config = dict(
    num_hidden_layers=19,
    experts_per_token=8,
    d_expert=48,
    hidden_act='relu',
    moe_layers=[0, 1, 2, 3, 4, 5, 6, 7, 8, 9, 10, 11, 12, 13, 14, 15, 16, 17, 18],
    router_score='softmax',
    balance_bias=False,
    init_std_router=0.00886,
    vocab_size=8192,
    optimizer='ademamix',
    train_tokens=675000000,
    dataset='wikipedia_en',
)
Below are experts of layer 9 (counted from 0) of a mixture-of-experts language model. Rows are named router (the router's row for the expert) and show model dimensions 0-127. Each number is 128 + 32 x the weight over its row's rms, rounded and kept within 0 to 255. Numbers have three digits each.
After each expert's rows: "mostly gets" lists some tokens that are sent to it at least half of the time. This comes from a sample of Wikipedia text that the model never trained on.

# expert 246
router:179124130144114130098165138134070130125176086117204146141150093147088169079091087088119115161131090113165053145136152154159137119085169083148066104147112142159176091117195192038140146146119135134097071125103118129089125145118106077184093152116160149085122150105196120181135132198132117079090157123155097142120152163162110113100108150131112167142173093114132120123159104123124124172122
mostly gets: " JPL", " km", " Er", " households"

# expert 108
router:154085171168160155173135142148118080165180134148153069176164151140061099112082122146082132084111110148174119067124093152124175182101129059143172152097145163142091134105094129132163136114190132157182082135112135088085119136175085124098092145124101133161131107109198102127122177137128163152131090151076192065174162130149154124094145162156113125099157103145085115147111106120141084082132
mostly gets: " res", " ev", " pers", ".", " diss", " MPC"

# expert 73
router:110128067056138112151091143108139138168113152090194145163105109154116118133086116133113153109157133136118105173164115167188091076144128107130152186115121126134200102115104167150144146136148147059144096180159173120118156132095143089096159139175138167168181136165136126128133076130098097104140134135169138119116090190163127162103093077129123198208075172121113157128190157161151095070119
mostly gets: " semi", " Semi", " inter", " alter", " recon", "Ex"

# expert 17
router:150117096184175115035128142117160143128165066146123139154164132123054124121107133121104150109127098143130141169179131106170161130083174150147155136103122162176104114134123127032113140068117162160145116140077145130096102115167163085157089099153175163075145180117097119142149150178134147136108180183110078146142122151153100102085151076168161073096152116115143142145074131112092138132199
mostly gets: " MF", " FW", " GA", "″", " DF", " SF"

# expert 38
router:050130097118111142134138150111171149203123135128138150139140151110189076105128179084148133164094107108151117161088144132155155078145093138092156187140151159134096122163063112191131160102112160191183101148127112124106130147124144122153056113165156130190141167135109122184164143132082102100112091156155114161090205175143114099069103102118102149115138081089086103134158073146158136131176
mostly gets: " ENG", " IR", " GBR", " RA", " Re", " CAN"

# expert 69
router:193133108164083112153090135141095131202124124154105141152110109172093132138122126106194174111128125067143122183141134100116125083178097157138105144090135135135107159162122120221210182156105113147097105113093164127170141120152101163070104135139099124147141146175057141152097117097164072142099068127191096123079138103129071064183131092136136110148123093151125132076147101128124121127095
mostly gets: " these", " These", " This", " this", " military", " those"

# expert 56
router:181111135183132171079136110142135175078164049135117121119143114133172163171169141152171126144158065154144165059193156113178115163131163124112145155132161089132123102128146126122099123124165152156140169194178139134133103146091131078141255125139144124148181160117155139133148139100127186128114162092136140103132152137104114093109129171172185105122140140109122157138096166075102108165095
mostly gets: "See", "\n\n", "Track", "\n", "Geography", "List"

# expert 205
router:157134100164127156085114114173095129116181099140123155171151194127095097116135165171164171147137141133127146184133150124147146141140133128165115131159082189097118125117098120143097189093084120142131095127055089131095078153093184098074102137123132164200182209128153128142079128132106118133110073139110087139167102154087161106155148139190113111137176147158029135149194128110122105125114
mostly gets: " footballer", " drums", " Position", "Gls", " vocals", " assistant"

# expert 27
router:092108173203089157166092114100160125165088047095068120133136056121114180114136088148112075119097134068103138078120179087141127112140160119072160140162087106160168123110168208062128089130139132075200153123118099118146122112159185190118189100097143171145111113146142153157119139149112108092120161159127160148126075105163098124114099117126172132146142120133136111148118163149158122110122
mostly gets: " Som", " Tar", " Gene", " Sin", " Z", " Af"

# expert 174
router:047114081078099108208117073157147179172108131116093161103136109124130143162165153160083150124156151152116124188170133074103170088064100136084124133185100104130147114145123155195143119147127084129068083119157098124187145166172097084067136083135080134115123147114102186145137173135128081145119115142163126157134086180133140092165170102143090088152118108118107109134132119182117124112089
mostly gets: "onic", " Secret", "dal", "ean", "eor", "uman"

# expert 39
router:104125138136110110165127116143120157131095116163127102101107114157137160190127119130114132137150148157136110128096156049135103084167134146175109149114091092149099090155076116167165188118116137120086091134053114139187135104094137150050154172129041165141169113142104123119128180169163180173126106180151127195064172143145068066134136103152163116131148117104075138114137096171086084103114
mostly gets: "Nov", " Cant", " Solo", " pet", " Yam", " creat"

# expert 9
router:106128122117103097189106153157123164166114128104169129102094058117112143127118145191111121129142174109118140166125129150120153097130119157053121154166102181112117122168142161158138112123094102085065106096176172123181095153175065161091109170143119079105136169193143168085088139099152132131092143112150150071125047156087103117144116165121123105173125171133166116123060200103111108135076
mostly gets: " glass", " acid", " religious", " oil", " industrial", " gas"

# expert 131
router:059166207157106088172121167100143153164089148151093135156142135179136084145162112129155123074106117138142137069146129108115087106132127111168133100174191111180104158135095135074145129157137102150159167111121158149146117147127123171039208113127065074137132126122173111178142110090092102183121196143068127108143144154104062099125136110106133157107157112169074108102145103127138139106101
mostly gets: " He", " he", "There", "He", "She", "Born"

# expert 212
router:126127125153116143106198165130133147124109123138103125068155090116142119139112126163116108139188180118132135101161160130179133075110129156130185141163153164110102162191159128119155100124108204105163140066106160083100066156102090065080129094143070143102094065114165082062136144137111138075107062139137124114186175097186109126101202178135111088112147119139097103131118104115138110111146
mostly gets: " Website", " www", " 978", " ​", " Density", "о"

# expert 57
router:099086142131148150201149053131099098172092173066151075105108151136120122110104162170072090109137142134193077096093131118115155145107116111100108208083125116081162131171094156185148122098163164164136100164090104066101102149143056154143121158172145125171161172095147097108144139082131092185117105093141134130142096156099118117148137182107090101106137076128087151120148151080138136146121
mostly gets: "\"", "”", " ev", " bass", " guitar", " rap"

# expert 103
router:103138162171133108173136094167140151171118144127126080086128094165134127173149135112163125131130137106101085130135165084123180083174140198156131139151130077143060115157064115158152208137098129148141119144084162200130117111108127133105118140143045117155173099149080092164104114092118158133142120163146108150064180125172083072174175083159141122156164106161093155109147096174099081139111
mostly gets: " SP", " Atl", " RF"

# expert 169
router:088147165091095140160164077094172144147094163141102124118076162105150095133135136137047128129145132122121182140098208172095060108106059113169120089187155153186088150135153152128090145120189106117109126169148109123153136097157096155115138128129093109168091096110138101189160128120094086140173185169058142118117094145075114064155154139105080152107098179150121109134112127113138156122095
mostly gets: " James", " William", " Michael", " John", " Henry", " David"

# expert 255
router:125128116136157120085078141148120147171154101099126153206140082071141151134099187111128085136155128144181145097083186119149115153079144078142114155118120144123113091137119118126074144166074177146084105125110119089070130094084122116168118153160149147173142169133176159136075146067105099092216105111081163137111133063076155075110153143178116077118154114106115160121188146104105152150147
mostly gets: " JPL", "\n   ", "\n     ", "\n", " Pts", " Attendance"

# expert 155
router:067158096151120165152169139143124114131151128166076110172103109132140098114081157132118132100170156119188132192166126063115120092099144093117154117157093102137115061160151164205204191123128103166129125074116105161120128090156151169129112073168204119131171139155126136165135144091119119092106135154111072108193123098144091132141133106142107126138109133134126204189165135105069087157101
mostly gets: " su", " Master", " man", " horse", "weight", " pal"

# expert 117
router:116058174122108140146164127145119141132120112124156133107158115089149057128092152128199089159131125145128108107170165146202073112119094094155123127104149158121143095124149099164094136112117072152124124106134060143113096156106151063062107145140149117200085181142146145156082135165127179116153067190105105073109133182179187123128148119181155126164131074112121170156139110109121193116115
mostly gets: "\n   ", "\n     ", "\n", "\n ", " far", " except"

# expert 4
router:117140174095131180154088099135126071105100168141149118139099133083147081144129120100084133099124169101206109146129088132076189105054081146053133089135164158138090103157121183120167145127180081138109133125109144086166122132094094185115153114130130098097114165189095129147135146137109071165125163169181077069092153125123120097111118111155134145098150147108109148114052096176137157079131
mostly gets: " him", " they", " you", " them", " troops", " us"

# expert 235
router:111077108152123174098070144152169112141101161074155169089107100127113190154125138133185097181189163139168133140088106173162145080136197125085150149085150166117129168158133133135156165197101143091117161108105093097137118119103151104126157090179143144062114140161170130154188146173126093086155090112124120149120167139148114094113145154157134067133120099134097096143129049138094052117122
mostly gets: " MPC", " Website", " www", " Notes", " code", " Authority"

# expert 19
router:107158150118153186155119135116145135131157162091100096126150161081097149083094128175138116090137133132140106207115100088137153066189118124116080134117133171114168133127096119205153207123050099107143156158065154131097172090140123155119132089146140129103092206128170054163095091106126067133147111106149119145172126134105097130090122179148106122172125124141080190144174102119098105115110
mostly gets: " working", " responsible", " assistant", " brother", " deputy", " Secretary"

# expert 74
router:141104196110124166093104120153061103088110122073159147139129183120159106087118094123116127123090160106150097195113073118077147116150097153155155108073150091085128138073103115146169103101123167085142078149173105190139141110187166110151181158138157106124139178166132113122147095108121153103118080118185100051100187100126118171116125151105141187172135184151133141093172091154138168124132
mostly gets: " through", " between", " to", " from", " without", " at"

# expert 128
router:103190120113133147124068116129077141109094158129125171169156164133169118129090116069087128205113142153104149166145039096111120089126076072120082121142149134082128091097125116163169123128179144181095137119137121122140109163090110108119143128131134050125084123083113189120122138088113124157157144112110110075073071144140082129129136132141134122082175139218125138091181168159158126072118
mostly gets: " comes", " changes", " attacks", " records", " remains", " begins"

# expert 100
router:168148142099116152179071140168094184179106149134122135177164118145091160098124095096065094192116180086105116168084133141146113117165117114089155173108106120131187092069065123124139120120112139122133099157149128069093127174146150175168199118137063152105126052121133132078138161153097133121142095165135124096160100142156155147102103171130132166178128145151126176158091108066176132094110
mostly gets: " dec", " rev", " reve", " acc", " ren", " nomin"

# expert 167
router:084109082140154138063106163150086138164187127128056092157098169109121148151120166151116114116166154111145196144157151100101159142086067130127182083144153168119137094114174146118132174119147067148129125148163115126091145188071110084130111106111152124096084148030123157174133149182122136137148094204069130131133147132128131082080149123098149139108164097138107181078155103143152122143166
mostly gets: " Animalia", " Arthropoda", " Ltd", " Spouse", " Airport", " 1949"

# expert 200
router:131116125095129095196181129134133088116141102114172089134165130140157125063125168075135122128111076096102133161096148117102153088122209141144137120098106124112120109119117119091153127114072108162159071116063051158146143157123156156093151060077162180150128105180190106102117127170099222111157146163090085166124127079152123102115085092143112102099123132125146161140125119202170120147134
mostly gets: " f", " Sh", " p", " Br", " h", " H"

# expert 213
router:129181114114118144183105106115140121114133194099105191091107162081154115190118116157074160075107100143096091153129124138104114132056120170161161105159098155168089088160129108187146130157114127190115111127118090137133152062185130185076142153167140147129135155149078164161138162137151089135094116161110169121110100111135131094127165118119142073092169174186127167204127150088099094170156
mostly gets: " wife", " Museum", " farm", " daughter", " family", " park"

# expert 88
router:096144090138145138073135162084124187112138118118139162157109154195160121106127111106184132073155083119120111107099133130131066138167120168155173177132107183146153109153079120083121150128074126122093132169119175148101121148137163194212065139117119167122132174096139139106180090141089114124109105156143092196168165162119136189143126151155163179150149075118130066154183130173104115137154
mostly gets: " BR", " ISBN", "aged", "EX", " Format"

# expert 187
router:091164122099132121108173127151143168132130087115132105151087167118072119142127078126064134116126144122088116143177188104151151112110165152130078087189105133176120144166109145007094137133154125176148143090119088164136127133123162119089182125079118161109101157132188149153114137153108143091136188114134141163155105105140136134174135087112180152128129135056121170147179101140132215114063
mostly gets: "ș", "í", "ão", "ón", "š", "ín"

# expert 41
router:122079157126125079108141174148127079155166133097161101144104143101102129150103135188155115165128192135136139115178135150091133123194106137160168128108139082141112132131171172225170125093098139076142130146118091172152077161152166139195166144169163140167159123152116127161108077087132178151193120112147094103133193101123171103117123139170135114104057125128171142152197173163108124134097
mostly gets: " and", " while", " or", "By", " &", " but"

# expert 58
router:092176130117158149079181154124128178117095152136094083190149145139121121099145123120207135108194097126160111129071106092094157136137153126131144172035116146107163157123145082131099119081179143155153119135114098136124121099195190134155064117149153160140127112145172123125122188153164144162113155189087116156128157136148146116077178082153112101133155138133129184135069157177145116150201
mostly gets: " sw", " pres", "Rep", " ret", " rep", " Sw"

# expert 193
router:095131147115126087119144099162181121092090116130136130068064095157055125195119109129021123141143181135144125131104184135104136101064078125143154178179156118154112096162125164084083129127141114106097190140154145166191173101135125098052144126153090094131152165114085105113078127115134122129148156178136099128154084166106074121145143156098107154123129112149169135143164084140114089133083
mostly gets: "idae", " Arthropoda", "oid", "bin", "uli", " Clark"

# expert 79
router:177147145118139171192094106126077095114155116147157161152107123123132106132091167122081141091046108087120095198131144136107191145095114122099114123187074069122108138171133152170183146145101105161113112125110158117125130187091076145099107104062135134160105121161181183121119085165116079140141127153153128069121074114105129093191108148142096142135111141074194148174132176096095108146120
mostly gets: " voyage", " sea", " coast", " Iraq", " peace", " island"

# expert 160
router:112140114137094132111104156103113150138151121121099103094112092124143153108106090173119090179174075103117139076087193185145121143109121125114190142141202134167061168103160144130100110207117189144164173153157092142156125110115086086155125129142150087158064166066103101147137127163133159085130080129123199146078145141140080101132182153146087092103125153158134080141130103199096112128136
mostly gets: "′", " ISBN", " 978", " von", "#", "19"

# expert 23
router:193129099169148167062137198078060118138133161162170140128153075109115069082120117146104136126134118139170124103094155138150148143119154127147134171185142157132158088131152184130143173080153157141136065164057129171086077171098170184172099164125127154124138132151166108176141129156127149154151154129142139113104143104085113117141086153121169098152133134058105105133195139187107101097169
mostly gets: " −", " GF", " ±", " +", " —", " ."

# expert 232
router:255128136153139082130153162144062076131111127175191115122158113148124160081132153138172129172126137109113134162129131153109131161159155157136146133104131135159137181136166162160100135123129129141160161070105168153163150157136162114186127086111155133147082107155144128084075145106149087134150074111168158104185102095124101102132130127128157126074075088109164144091120158139081122138122
mostly gets: " the", " a", "The", " entire", " its", " small"

# expert 183
router:106141169164099137172168136126088099100096145147137160118164132138187160080158158145116115075093110126161099154097173100081146099120132107165123111137142135177135102108141122129159086076099155099197089153090159130115151087107167140151074074064160174202136151144124090170126128183109197100152177084124126105124116121164137129147120106161145085101086143075078130064084119168112117161188
mostly gets: " U", " NY", " C", " 18", " J", " 202"

# expert 30
router:053100147177132127102121149149094165131134158101092121109113127098150129156138108151176112158111076159160165104163147140140100108131091116139157183172159128116133115149101092179154198132119122156137126156117083165130117173071119138100048160182152103198128111065112157130120127130121164142135078145128091121106146119190151140153152114174159119182162081093082156135191131145066109177214
mostly gets: "\n   ", " †", "\n ", "\n     ", " *", " \\"

# expert 189
router:160175107172075162126136157183110091126131076130147145095172036123127118108090144081148107168133122135132100106101153150129162134153168127178152089146113074152143151140163142048103099138100146138130115094081106104114117183134132101210051106105099138129156101133148123114140104192125195094099117096082108131071162128113095104089081097112157142080072116127105150136108170162098140097177
mostly gets: "°", " km", " sq", "⁄", " ap", " da"

# expert 233
router:048118138123105132211135118121091133082089124137129093126147175108113113170151095167103158077117117097111117137150150113088135088137131148124119096202155199143128172146126133134133108107123114094116162099186146128154132129150128136085120135124110145141118158162149174142140121081068080138138171154143118098124179139099114118175170087181183072117210168088120086081097084212138152104067
mostly gets: " Pakistan", " York", " Iraq", " Harvard", " Syria", " Boston"

# expert 214
router:088138119162182163146135140105102170096101181095157158178159127186132089188120129097181124143174095157133146058099081167170086123085140168151148171113185118134178120144162130114101152119163172162102163094108105146143134144092108110130123099023139122135130187160101144149089169109103151100127136143156146125093115162073123144179132195128158106142126112079135139142162101143040134105136
mostly gets: " =", " “", "=", " However", " www", "["

# expert 70
router:095132163185121114164133110155145155183123151146075101154144121186105132173122149094146148123109152147144108146122167079133154083182128191162116139146129079127105118183099122126156226119130140136122127111071142159144122081084144158088158168144083119145167090129063115174108104109089138130113123151113104159072188143151065070169167073155189131134161096150091134102158087187091111134124
mostly gets: "\\", " \\", "featuring", " Solo"

# expert 10
router:106082142156145128091100129157101134149138141081125164146097154147160066171172133112124141085142096151142136156148104136114158137080172119188103062068181057101196097112131064117152106131095140124154097175151096149129120159182105105185158129123105123094135125087122124089142120065091138137159053094147103076074166180166112185138105155113082164094161124142098153098142095148092155128110
mostly gets: " during", " until", "On", " During", "After", " before"

# expert 46
router:076083114129087141103147126103151091171060178152124119131175186138174159098124147115173113109169092103132166097127174121049076089129155144133148126123180160184119155105142133059080104122154114146149150129132107128139120113130120106137113137130104140170104131086134064135123196166108164120165191165077127194125119188181151089137127145156126075114138139136075141055103100182147122100159
mostly gets: " Jr", " McC", " McK", " Sn", " Kl", "Bl"

# expert 234
router:220125119133148108147109116070070165092106174161183082119134192178142176096148154162173120131150125148127144165157110185103126163104143120086115175154162139141099135164103089148122127132106105155166177087111148096176156147168135121196100099105075139094061142131102121099086076097150060124179152121148162137137110102168125055182109147170135126102108117118157111136156115141129170095154
mostly gets: " its", " the", " their", " his", " our", " her"

# expert 102
router:182161113095186153194112106169147081107105155125174171125119084163099130107096163102113115145128162139130130122131132173113184098134167123081174178076114027117140089144094101109113144125128140148141096123089175139075144113128118152128157087134108135166146036145127154064151108165074183067093188127117107125138104131115151138136057137141102168182074153112110124133119141092147115094139
mostly gets: " su", " inv", " pos", " conv", " conf", " subs"

# expert 156
router:073121179125111181121145115110141097137150207100141121131160111142172137173152143133097102141129146190151142178130117085091150067135145111156136163114119169164127120065113135190155125078098110127088167157106074123128133155168109160096152134149148153123122175175135149145119142138151104096093126114148121126070152168190172113059211087171137046186104129096079107132166132124080131168118
mostly gets: " Me", " Ha", " Health", " Su", " health", " Ta"

# expert 209
router:077121150115144153070115137085092165122042140089131095113120119133120109122135169111168121182143145165200122153127132099071122092128092144137172190136075141105159087099123169167155199107089170161094096166102084176129158142093107112087121082169106119186142152145137105175071162147102083118128141132175098148147148124146079076128098126133145057112162058174161143137124110142145110140136
mostly gets: " would", " may", " could", " had", " will", " can"

# expert 207
router:095126077104126074119111146179162098168156142140147110169190151109124116091096157140087129121109104125174116127118126077097131131142109099110105155146106187118168147125165148156107121108083070136110107133165071169119103140128071106160103122120157165160179193163172118174148150108122165093101189143126113090086069148136110114102069119165145095124128150085156096044021130163110148114163
mostly gets: " mm", " touchdown", " cm", " million", " lb", "⁄"

# expert 123
router:053155131144065132200119161101132164094112090145091140090107097158147098173162130140078123101097113094086129180135152123112182107126135125183095135210106144177134157181158154126138112106104132122148144092168091107193183143139104117095092076108104104117090108153157123146132110112098096091198100108130119115124108067128068110178171088132181088108136154082133105110173121169093152143089
mostly gets: " London", " Moscow", "ville", " Tokyo", " Sydney", "borough"

# expert 32
router:063073151148131117108194102099173129070116205126160137108140159065143121091055152133135120135076072167094122131137188138099109118090099144128109132124087112164153143131071113112118158073135118182166150124098105098160103096119117135133176175126189171182130122103094129148131135094123185116129162137149123162169157163145131088146180128180116110089146187138146124151124128206159104069142
mostly gets: " Mc", " Mr", " Dun", "&", " J", " Dave"

# expert 11
router:164169122136090152202072099134128085082108162129150148144144115087133145119082111092064121183137097119073141176122136072117164096163084099078098180107108134044133104094119130163169117136190092091077124084192122154160081131123122134167113119151168114072150159069113138125128096103106139133159171138138142072084103076128117117114152113150137116087128138176151141120146180148174140075136
mostly gets: "ations", " members", " events", "ities", " games", " areas"

# expert 171
router:131125106086110143093136161211107145144083116100083191122154093115132080126157153083145164185159124086110119127077131133088185176190099141134079141109163169123122079205199146083079160134126176148099112144125127101082165157160114126162159181176123145118103203066172184106136108153116134147171151107146155156124133150148111136087127125132142058113120148136141150102125106099116133121171
mostly gets: " JPL", " MPC", "″", " Coordinates", " Clade", " Candidate"

# expert 113
router:096116133073092124138120139059151090147080123145112118151108144101093179118121133171069129067139151132123171140144186101133109093120123120147118155186165153181116143141154160041105145094171090112128165144169112095128136150129073124074172114129083139080092120115166133147133143111113078142133177119102089163107112181108187110186167110121164153182129175129156114094175097187109151073067
mostly gets: "ić", "sson", "kins", " Moore", "ć", " Johnson"

# expert 195
router:110112092142147105117176077148141081131082137132137105156158152117114115093104177114150114138094146110135138133065139167063047166149081113152082188114091085122115160108138100060125174124153152116173051101100103080113131138157165163085162081139112177129121084098164151154147145141057081116136152127094081169106145143146167178163131095126095174158108141086067107131135179124113122097153
mostly gets: " comp", " exp", " app", " conf", " ref", " rem"

# expert 118
router:056151158128072151094168153116127132189111131119120135119135163121108128096113187100147098139092111173179089159120104135147149065140125093149110174167133072097118153179191146211129147148072160193156138168127114145088112125142097105068091130140138160171157154176195179130170124148114078132113094135130125096105154186101094135118131147129123135162118080079047121128139145146079147135149
mostly gets: "On", "Al", "Born", " off", "20", "El"

# expert 163
router:063115110138141151104113103143127197100122104098164151084151137080095122120124176110127097181156132137137161142116118055082116090205088133144098169131138084106165079153100096220167188136061158116136111087087103138073130098137128188115105153132150159126166146148099155141162116141161095115140159167120117138125117114124132058087146085119145122138114072135037095162133125131107074121149
mostly gets: " Votes", " call", " deputy", " stand", " pull", " Abd"

# expert 109
router:112068155075090139069157106114096140134092159151112119086074131091104117139123177177101126134130131193148117050113139145139175165126124152064144145126093177117141145151082114122105148136169168159146097130125154075124081126154112087133142113172187101151184133080111102139120135131123184172044088100136155147141182143135174121087171119114177077090106194095159165141132139158073123113127
mostly gets: " Title", ".", " Cinematography"

# expert 222
router:088141158120049163109119132084174160160118090139105127162081132157189177072115131123132121103145071110164082178108081133113134157089146080165118127171147108142104105097120135152120150108115158134168070074112166131104163171169136093150094118151156147170178120089138149146080093157156157150079121157071185150095143161101189085073109088136129136100071099107134145118151128111059095091135
mostly gets: " After", " after", " before", "After", " shortly", " Before"

# expert 53
router:093068108138129152089108108099174130142115201108086099091115112074165118134059135130169162087161139124107091151169108094142147140072121184093113121148082080178141133150095099138144112161197074133143153087113094118181133099175109127161116057149152176135110128086093197092102142101134089162156090148162094118111155171144165094181154122123121133133099155117168124150181175185122119157114
mostly gets: " Your", " You", " Who", " Outstanding", " Love", " What"

# expert 68
router:127186146089133190165109160091120140128105181094083087161125124141144124094134188133181057141076147129220156076109101182101086162158101096156158138086117096161159100133102136120148123138179110160114117096106096143100136128122163160122113102150080062088150143171175138097090178099098119125127127100126085124197131145165112119089120105095078140164114171108109172111115106153166125102194
mostly gets: " he", " who", " she", " He", " She", "He"

# expert 159
router:044082091068104121182143075131173081131111168147124150094164141129164165158090097169063164098144094115121056138165120122152121125058152118145114100134064102160119119113044076136075124134173135146129125121119105130166153106168162121120125103143125189158165118092149161151182160092101113110137140202151105152101138149123113162144195102163125120162121151128129089169111135180148107129097
mostly gets: " Angel", " Tit", " Light", " Anim", " Sat", " Nat"

# expert 241
router:212110139100081123073108158119117151119155146126127126118113115097123105119140161127185082145112106102142076035130055134103096182143107143147126121139116141127125099092139093149140162129131163168087155120181095150117099135178142120041219132133142138110148132161117147097133112160123092121138086101090117101180063132128072139084095158068167090058177087167127126147176121140160128144113
mostly gets: " was", " is", " been", " were", " had", " being"

# expert 14
router:220110100185076132087159165133126158082179103171110138188137118154115186132116118152151101104144173108115174062069102114128165151082135154180216154109117150127114164110150182122132117098127158152136132128093053104134133121145129113072178155112177147106166137080127124089113127149108125149080149094109125114127139067131137177109094146099154137075164150115158080112116117079095074136116
mostly gets: "Scientific", " Binomial", "Gls", " Occupations", " Insecta", " Clade"

# expert 98
router:094102140120112143040194116106129146121117069164148108126132188167112136111162110132130150101051112133125114111130165103125135090126134093100142119153119174147073144080093171064073118113107167142189094121114091139112126137102153105121118180071172178112147153153198077164114132158116138086099154162190157197121123180136150088110135074078179127122144112141133153162112081158085132123153
mostly gets: " CZE", " SC", " RUS", " SV", " RO", " ESP"

# expert 146
router:114132160126127142169112149121129098157161079120147184157168111072145070137092177095169104161152161138162120147118109075124129132113129134157136145151136162119116148169158180133085071127076170140124172169118125126064077117155090093141073144122074153126149141192076117184103122148133053090159082170095091075080169158138136146097130155147125147133143099091194095173144081110145131069097
mostly gets: " Tu", " born", " approximately"

# expert 223
router:111136178117109160133116108110173134149097128131128128137060131135122163144132142148151114093104201119168134095132168130093163098160106086141096143171116094183159147097136144175125203128110193118132108154126108089133098116161186098079142098135099100114126081124126101190125086110111118061174190116170049115141157119098120135129150111143113100160162119083144161100212103183061143093067
mostly gets: " had", " without", " subsequently", " refused", " was", " never"

# expert 126
router:073077073143100151056103160118124141166135093162126162127098104163105130109102140178089188126127136070133192212099151139111153092158106131115098129187069169165166147123169154175093149131096101125138119128088136104136090122108127140099105128141147155085123133104144168184116076176082114127091162175155081162123134164062121139133141107168173068119126123083134089116171097166108102097093
mostly gets: "EX", " ITA", " Harvard", "USA", " Alabama", " Madrid"

# expert 208
router:231086101115109064147097172145091131116157116191164104180091141086105131103184160143143163061149081153141143158107111104113129165125132116140127121150169110150133147145066110131148144129134063146178151135111130129128174167127126124182069112067159150114113130139135146110120128085150090173138140086190136117084102106099156072180108115111156108107174193079141146059076143126149156124116
mostly gets: " this", " whose", " This", " previous", " recent", " his"

# expert 173
router:124127114107154128202088126131167057114135122062161131115124118078107142123180147154138148119114118138171146117122152143138094113138169147125135110074134076131135083115132088095197130144183111092142127164124177091135168064168132134130196118170093147050123091161093112058149167176166113130105116171083098179099110133132161131099082119162120161166100126062107129156047153086142137142131
mostly gets: " cont", " ent", " inf", " suff", " po", " bi"

# expert 143
router:199166141093140147100094133104126088046129144114116125123181122097133137116107101089106100155151125128123111101078164104113130099077088059112115173111141120035124150115120126128146141172189119145063133077193147123126104131092124126174063125142175132129123181155129139154146121084114140098161152109152077083084118094164110142097136199066130118095150137166144147069122191121142180096146
mostly gets: " they", " They", " members", " These", " groups", " others"

# expert 186
router:114077080178148123096133160123138076116130144192101116152143158182087134115104148091153188099186110145165076113083092093156114126163114148108131114146108136107116165095164120125066152080144104096184159136080167113099082151147143091206086129135184156163177164129143108127132070137089127109110141057154110100180148110109162142122136190172111136171167086095099091102167099140111157131163
mostly gets: " ranked", " defeating", " defeated", "featuring"

# expert 0
router:184130143078124163125138143125098107095099115127156179161179193166155147141133158076174085164064171150187115127095068101057116131139080066126114128099156132104143075094138118127162121101106133108129143151126109091111193140151108063131144095104107079075118166101089097127084100110139136168125116064135106124160179124110104104172104128106102193106145127208127083145125154099138151153160
mostly gets: " took", " served", " located", " held", " may", " worked"

# expert 77
router:116110110171161091137114165160129119100161171158135152127106117149163197175149108170104076134130109161189099083118120159136113134070077114121153111164157196107157104143165153174122147126093059109110078120203117123091181171128089124159102134126146117097128157148155151092101121159125146160159173106109150068068077182105122090141158138182121097130153111097116173068115082196131134094115
mostly gets: " century", " 1969", " 1942", " 1971", " 1947", " 1972"

# expert 139
router:157153098103135118176129114153140169116102079114158119162110119079089195165071100170076106178134154113090120184140114125171151095129086179101168082112096130151108116181125120123144090108115113117114195115134148086197163086110188126139122073123155101086114133151193148117153099094130202103124119120085155130135134190127145156152118155173170154160120136185139134051143130164066135138104
mostly gets: "fect", "ruct", "pl", " demonstr", "ict", "iat"

# expert 201
router:139176129139121090132115161128113165119128097145136112123127136143095132126126036153162124061137146184148096073150102096132097099168196109153102087127104138164081114147125122115143089118165122108192114106121178196128117174169142113130085103101093178164133100164216123135119104156134116153054129156068155112176146144180105119102109135151141150064145089117108115199141184139135095192138
mostly gets: " where", "American", "Bel", "Gu", " Bah", " Moh"

# expert 245
router:112112112104097137180117181073174142116116105116103137146110112131107177098145136173169103138134179119131175140089133126145181120148177191171136151143065114102128178157172091194078096118101168092106083147114102166125076173080152162163135103148170155119132059077178119125080116126084164139091152147141119133091159117140099150129144110089129078130201096108165116106178133165154180078112
mostly gets: " Cre", " Stra", " Gro", " Roll", " stra", " Peak"